From a checkpoint of a small mixture-of-experts model trained on Wikipedia.
Size: 10 layers, width 128, vocabulary 8192, 23.6M parameters.
Experts: 32 clamped SwiGLU neurons an expert, a softmax router, a shared expert of 64 neurons.
Below are experts of layer 4 (counted from 0) of a mixture-of-experts language model. Rows are named router (the router's row for the expert), gate (a neuron's input weights, with its number), up (a neuron's input weights, with its number) and show model dimensions 0-127. Each number is 500 + 40 x the weight over its row's rms, rounded and kept within 0 to 999. Numbers have three digits each.
After each expert's rows: "gets" lists some tokens that make up at least twice as much of what it gets as of all text. This comes from a sample of Wikipedia text that the model never trained on. Tokens count by the router's weight.

# expert 6
router:461495503495481449454590493528500506472441471437475495533488483533468470537499537517550517573485491546533405566480473560501428462543470460538519503514428532446563481465512562488503484511503465558445467536501517540444562480560506441495478541417491549484448551491469521575453520558446436497470477500488505498471528503429555428576453499510538488486449524554532466517524468485486418494449
gate5:526504465563496481469540468558482496496549507474432534518545461459435479527517589524445519546460499555522444549557523431491451490537575520506520527492516464493521531486505507467453493505474513523601503543490497469564499483531522475497507524405499448507615565516494525568470518586542505561470402585477449480553464462475523507522517503519463511549522525496492456471562552523510472497568
up5:480454514543504458490521507448567473513532504528564452509473505504549473436503513467500513500506398510555440490507509592530518482442581417550483534543506468471508566482491551539496465555431475458450527437578515522568460520514469459562456552503517438511545454494485506552479496463482570445488518470500461530578527545509479430412509492529460546534558513476486537555518452479480479500552
gets: " |", ":", " on", " (", ";", " /"

# expert 187
router:439450518479492425510459508494480549578460482479441429510441579517467550520449511463549463514480454474470441473525476483498446487474496568546475539497511521519550475489462501422459512480531459490545490484503503534434577507464531472521465574491534496530422559507518457479525464520496496495440550455586528455547507575441526471543518468563467547494440401529517484568460477462489497454460
gate0:509532513476494558496557531415464422479509537511561597545507448552446501600527498530471551412488514484468498490598487551530470496487477510488486499460519466527476480497506516456449493476437489532517504497441397480461498469499435417588488502488580476484468450539524488562437537526509501555491513458454478517488479508523545543471460499433533426482496532478513453494525559498532513566500
up0:454488523510564506562505466527505594532493532490518431519541483485502486465421465587547442475505544447493432458487466536497524501542541555457487550472482516446488524475505517507485532496420363508535494527518422477502441528480504450569538459388542510555514520498501445456501487548433508475491530545594527484509425461475505507543490496549456542490497480479471488526496541491531497437514
gets: " |", " ", ";", " —;", "–", " —"

# expert 60
router:523475534543430492526495527496459465501500468528447544461569480516461497564507451499545521469492466576507511477524549535451521504555556533552529515497587538483479466472438519455475463520532459487527491456457408511440558540513490468573528495581540542502507485475427549481469490542433459558533501525489583482559506497434500592572450508543515545520520477503517425465467454459499528563459
gate1:449488576497514463497471588460469444518548516476399530474576463532471408505501446522490474533498521552538457472499527525528495509506550509453533422476527506523536529490484529493463510509432583533459498550397507521564495568584568570521500534547442554502539442509528539474502488476524537466538499551521512461506514489495536481518460496530504527467538407446560430500511523499509521512447
up1:500457484506572536496482452454473569516513547525512453593518547515493502583501486503438468485569481504487487522411456531464511473490444559521487440495499531483542492480456512468525454559510534500581428433508471439520515451504415454496495467515538495548495504493513452567559550494527448494505511484497496574444535540483517510474497510488451464465410571416431465479446459490474560558477
gets: ",", "5", "6", "4", "8", "7"

# expert 250
router:512485504443506551570465456580486478431446452515481506534459523567509516507505477531515473473507487527487488438509431569570509481530544411564488549563538515461476435428539427489453437560524486495434462570480536460511545536520447481581478559564449484480464473454508470506490507568533507433567496443478467484548567459502482464531468473529528518445505472520513551515485489454507501475511
gate5:546534440510475497453536483516477513493461601539483517511526485453446558386554433593478549494518504485460549490462485532516475554463578471515474512464490508513470455522515417448528469442507448519516533478454489520474452515460500504378464472479444527526588482506535550494437486494455513449508455551564517490500491519480494501519489478538434439544489475438415525535529439485494475492507
up5:539458535483474444443518498550457489472477517424445514439491545500507513499566499577510516529599523491516570427457472484483591400493450506482462563467428482537404514526501523516472466443462491513526531472509498501517500497489504500445479475537512551441468465442469484540568507493474498498429422445512565538437544578507528531542525518595535481551491529502513473517497531508463492520498
gets: "1", "2", "3", "4", "5", "6"

# expert 82
router:425483500426467452511544446537431444522457441485468491494445459544574493564483607505525456503438461551522484504482463496530436472540521485534431521509501520523558485504515539485509451476487546544538488513536490475433546520530469445493513483486481502465523586509446523534403485558425513423492449543449577498476498449482576483563457480487473502468493545469508485545470527516486455438507
gate0:504558479544582513518499445546527565461501517511515524569488501528473513517418493446473472529523557519515511472479522518467560481578482558463453489558509547496479568548558464633532502542422530477550532466567481483528506509469509499436471503493449460442475491569533480507474526534481483494485390525474511553422458495512526476503497522451418500511466526511545516467500497434454548467560
up0:541542443494519421468500475478551502576474514518462522568541503450509466498464538544401486498533500442466478502503536515534496534492451509540567533463519420496523558519455543451444484462405479481551502538484469529455570522511448471482572511455482496540586472509410580521485494485495478518531514541469565497495545445418508502520555524561525481538520565446460553511529482523488451535458
gets: " |", " ", " (", ";", ".", "°"

# expert 79
router:464533509416542527487472535547498514513490455477474434496421492511539434472464514554508468464556448511453455492501425595564460502543548407583510577565554520522504447435485499461512484471562481536478520488465547468449478499489435453548471478557437458528475547495445519547446514502497508466533450489493518480563537483500442436485472485497500555444510465516498538536455486515439544540519
gate0:483499512489442537510537536481566447440561539486527597539490500508431464509478541501494450468550530544506529492508478458479479558497528467423505484428544499461474481464534471537484490527516537502554528541593425506520434554548529498540504525513558564534493498492522477518412472475526528446442496492502474511511512559506569470393488475470464510561519473531546602480534571555492505556551
up0:554511496561568547531487399554506461550500449553505492510505519460401457489559473501456503521519564441491525517517426538538562536506482529501498406406478490548510486527525503536522577524506515454469496466553489493508456518527543528475498422492484522465533510438474506549492497571487461566538498509522430476443488484563477538426502492501528450501536557428485458482520408483493484551539
gets: "1", "2", "3", "0", "4", "5"

# expert 145
router:484499531574478464492458485518523593442488516481436510511497468501460459470489402473542592530562470461520441500523566610507499490534514516515557509560537481519509439477505501486493554438454499486538524495501547489543453491513450499518443473448463554551486508444539487525507531482557538467527553471517441479566569418466533460547491584485442510446466462561468536551488509533463510489461
gate1:515458479429519432541577551463548482545502480519493485541516510549465534588444515538476506555485426491440514474538509436528515440487470526471492547466533535501579498490508516501513449509510426515520521451474537503408513510433468509590489514442541510506509495522528465561436506492502536541484481431540536498558490551543487460585456445457453516473480492567556559532464501564419511476469
up1:488473528563566497515503497527502496479473492545551510509497550482446437473505511488524511489447488514517436553547562559532494563516499457475495510529481470453502479464545532575519506420508438632450454497502547502489524518530446497476426479558526410500509547459514465508460531480553490513491465470457466589492438449472542523440562472449575526516531539440516498575550520469529450443532
gets: "|", "-", " |", " ", " Total", "="

# expert 63
router:460452549455444465561450490543472446447455449461438467540444475529548462526449462476522446441460455542494468540539449527486437448540515490534525548545508541528525428438537448470503531513532510446450461519474568460486557558442453453553443551552456493512457489459480487462511487528489474464526542465445482464509559501456456451558460503538542549452458506558465547535453488487477454492494
gate4:499508436507558531492498497453530515518480594516516498482527556504503539546545488492523496456521533533501471383528474482512515494444557456465575507411523439472524466585478460500518514504475486487502562502432433453519523431544521531422559410533505494530509572554450480523505511412530489453452480537594541559512453477549496496465497424521510514539524509512481528449475494546543466527485
up4:448526472479459499468457495503480514443512521542536547523561505494473555502445496481495496474488505498499538512500557427544507512478448524460571486471431518482478510504492554526401565445488499514543459474512529476499462466526506566442493520437573530502510548611459498511543458588412585475508528505511521522491443446551501579509512455493552539505537540465468523560523436603487446478511
gets: " ", " a", " h", "===", " ===", "\""

# expert 166
router:443450544459444457565458485548483458463445444453453463545452487540550467527444457471527447433470466548506465543523456525484435451552522483538537539552525547525521436437541449477496539506535509449464460514475554453475560553452447456560449560557455501504468487455481500468509495525485478460524530459448488478510556508459453454563458514526540553443462489558475552541446487489477455485479
gate0:552504481541530541492512454512557515479568575502495489486531553578563517419504465520524512454522493534458500435413500490602547464489490503508518512447518458519501519492439509481492525531520523456511555522436471589537474541535475538516491503487421557511513580608485471465503477463478585509524549489516471463550520447511452494401470518538467426553475552521456504482537460463490505527493
up0:437469468485509504466530587459463558471514542532475482494530468469466496456577511442473426486462523429578513481510618542467549524552600588487516534493432523478534536504432567531513511437502446435534455545482511486484443479458447498543515450446504553474520475515484488555513508549462507544480539504528470484486515508511541473551459498476555481501466455441459528467497460498452431522484
gets: "\n", "9", "1", " L", ")", ":"

# expert 127
router:452447550467454460565461481544490454463455450452444475547448491536553465517444453477523444432462462541512464534518454527487438451551517466538525539552515551524523431440527444463493544501542504444467455526459558439473556537443447448564450552549455501497466486452471501469512490532489470460527546455450494463516538511452455451560466526535527551445453494545485552549459492480477468485502
gate0:489487408476492546388482504526474507516512536521606490480550526480509470471634504459507505574510524520464567543486500470493545564584507460498483486551497465608503582497502452453539553484531454592498523539542465490507496485535488562511542489484562537512476504580568523548478523539536450481527510494536497499488508494522536561424482519462487449479462498486535458484494480457495488487483
up0:477515531538503519534503482463561568483578560479529516486457515489489532557466439507529546368455491452525474544519506443540529479491506497470512513546513466460476439427478464528419456521509498449524536488472476505568454575423504484518499535485501490506576499463480521484567454591478541469428461499490482484536507563580483485516540469496491546497538597442483468500572536440500524516470
gets: "\n", "0", "5", "6", "4", "9"

# expert 22
router:438511482453506546449511514503501496492507560480441468533481562578427500531480499495522442523550464484511545449501446587534446574517453458559477544446538501535524431475476448465430499490565483521542479469503538499483528514498488446538436556559452529503545545492484476538439437547468527475458446566560425471569509530540519449561559469504477564478492487537560458532488503497547511527484
gate2:461545502464579572572454531476492506569563508555505543460517504539497487556550531550541538511498446493436508488458520456611528487435533522462546539508542519495527563496501487559444441441456500475458474500475455423534509456481537474504480543470558543569534501490462466438516511524501544502511469519454516525520519477512490483533498511532550445540576609492482541565524524528468473571549
up2:481518503418508497497535505500534517563476544518512439567587534439478487522549498511540508584472520458480563473493520501463486454423552558465433492487489476448560540458464418514520462527475433601541499364503491554511579463458514438468484488450511532506495485508525448529503487533468528516444506540517462475504487463490568459505499555497489523501497451518502525474519529549517516407547
gets: "3", "5", "2", "4", "0", "6"

# expert 30
router:444441546458452461560455486538487455469454452454445465548453487538543467504442461468526443438456467549519473540529451527484444446550511484538531540561524547524521432434539453462498545503533504445453452515469555449485556545451448458553451554546459503509461486448474491460514477528491473451517525464447480479504553507447452442568469516529539553451460502548476550535438480486479454490482
gate1:521469454494486544458545497479505502535529474544500493469477435466488525528609533475493498500427481509506466407500443547504504587471472534471517489487482501507504454548440540482509511499506586566499538501584444568442431472489548537511502472462521541569589504556547589484529549511529536519500412504503502510447450515536588503429514482515518495541454474485543450475585495527492507502477
up1:530505491483473513487542477486487516560519570573441474499482532471459529548548478453406515519488480537531477431524553451474495519509511482534524477444500480468511455456426562443449429496473463466390481477559426514509444490531493482541520478440472477431465520508527515518461519549470541594553412471515455536472502523492463455474508583478573438460524524498526517491558505516558477471443
gets: "2", "\n", "|", "==", "–", "==="

# expert 194
router:529502475502461555545481505443418488514461482509458550482601508544402499523580462504515513476501463506534495436540499482450489512584532560506557481489536552462502512423520512495486503488559484444563451419461457485443547556593488521569559485580489529489460493505404441502473483569492442537524512520472517506553530452472449529551504503510535504489528447527487499445504474540491494517486
gate0:427535520545476504498453508486481558546513487586476500457475657482470545492459504541513522558487450526503508471472470513502451496483536479561496536518496563507516447455520454505491492437551528482600470531481490489484553535473448529482522550478522453508432544540525481493502445458606528546483449494556482433464595527514554470470487516449444512461498504491527456456481470528444557478463
up0:579496538483482539477460459338505505567485510543453563503510454484535508479492495450425487451467526503494473493537505490553472442509477429510539477480509468507479542494470608477499433539504553588439477452522498503498506505412530499519497495498529489410502406453534527446494558481524464554534502475477488552515462523539467462464443487513532508563519503507466568548485531520545500505462
gets: "7", "8", "6", "4", "5", " him"

# expert 239
router:480450485489518450472472434547488452460508505483468480450477447477460445534440480500538531556504459494484479547511542605497524528583484492558546565551544499543462496469493528452528485458438467444509566510474474466547391534522474480516500554441518525463420460490603526466492534510535590446541553486470511445559569500553500507540494534482473538449465464493518527537495500553502467530490
gate1:507449537518495524454480485433457477473500499489470548519417482444461472521496495494532467483586515491482464477501474517496529459588501474468569469504591530554552498505464411563507520506509517543531536539502591469504455534490543473474536448441528432450523496430495515468487478564484607532515577474485570513493490449490475528538571433466515468526441545438503524421491483514470552511526
up1:466445484550527466503486565466508436526514532533559433548522472412570578504477459482517457467479537436550472489473513443522583515553516546502480509464523476459438550451413493509535473463484494469430481480478528576543545484482513473443482500516556503560500511497511512516500508460448507459478513486515538506507551538523488424493511505578439540454541488497623443479503491581508551491444
gets: " |", " ", "1", "|", "2", "–"

# expert 189
router:568524472485520521583461443492535451475457445592488475492493497537432452561496534506533507561464476527462552526543463472505548499496560562523505514561476474494474472496554451505503548489536510475471455543533544478529474556505455434566481561511512422539456440459546433487502560484494547450531577566462540475516552492427525493515418459578541483493429503514432532473494495486495485489509
gate3:490492480482525439500576495437431466486452433548505467506496475484534587587470487467478526511423519531448435538436495439508496477567461569536562484491549533537517503534502502489492544467526515532514505524552498492527465552524376538488518487526489581405477538508508572519521429457481520515516482490515453464431527506465555479498446507561529531491405494486497475520477439460459517532503
up3:515568531418473504508524463529522541537430433506477500522459508531495438502490510495487482483493511495484465432528513536527416529543440440549444490508453530556487544548593497540509551459487433555476528465495550532442569567520432555510533511518433485516537502509499527545515434449507442551487398487520486527423498493497507554459434548513511526549525492529503533529491512547466490499394
gets: " ", " $", " #", " £"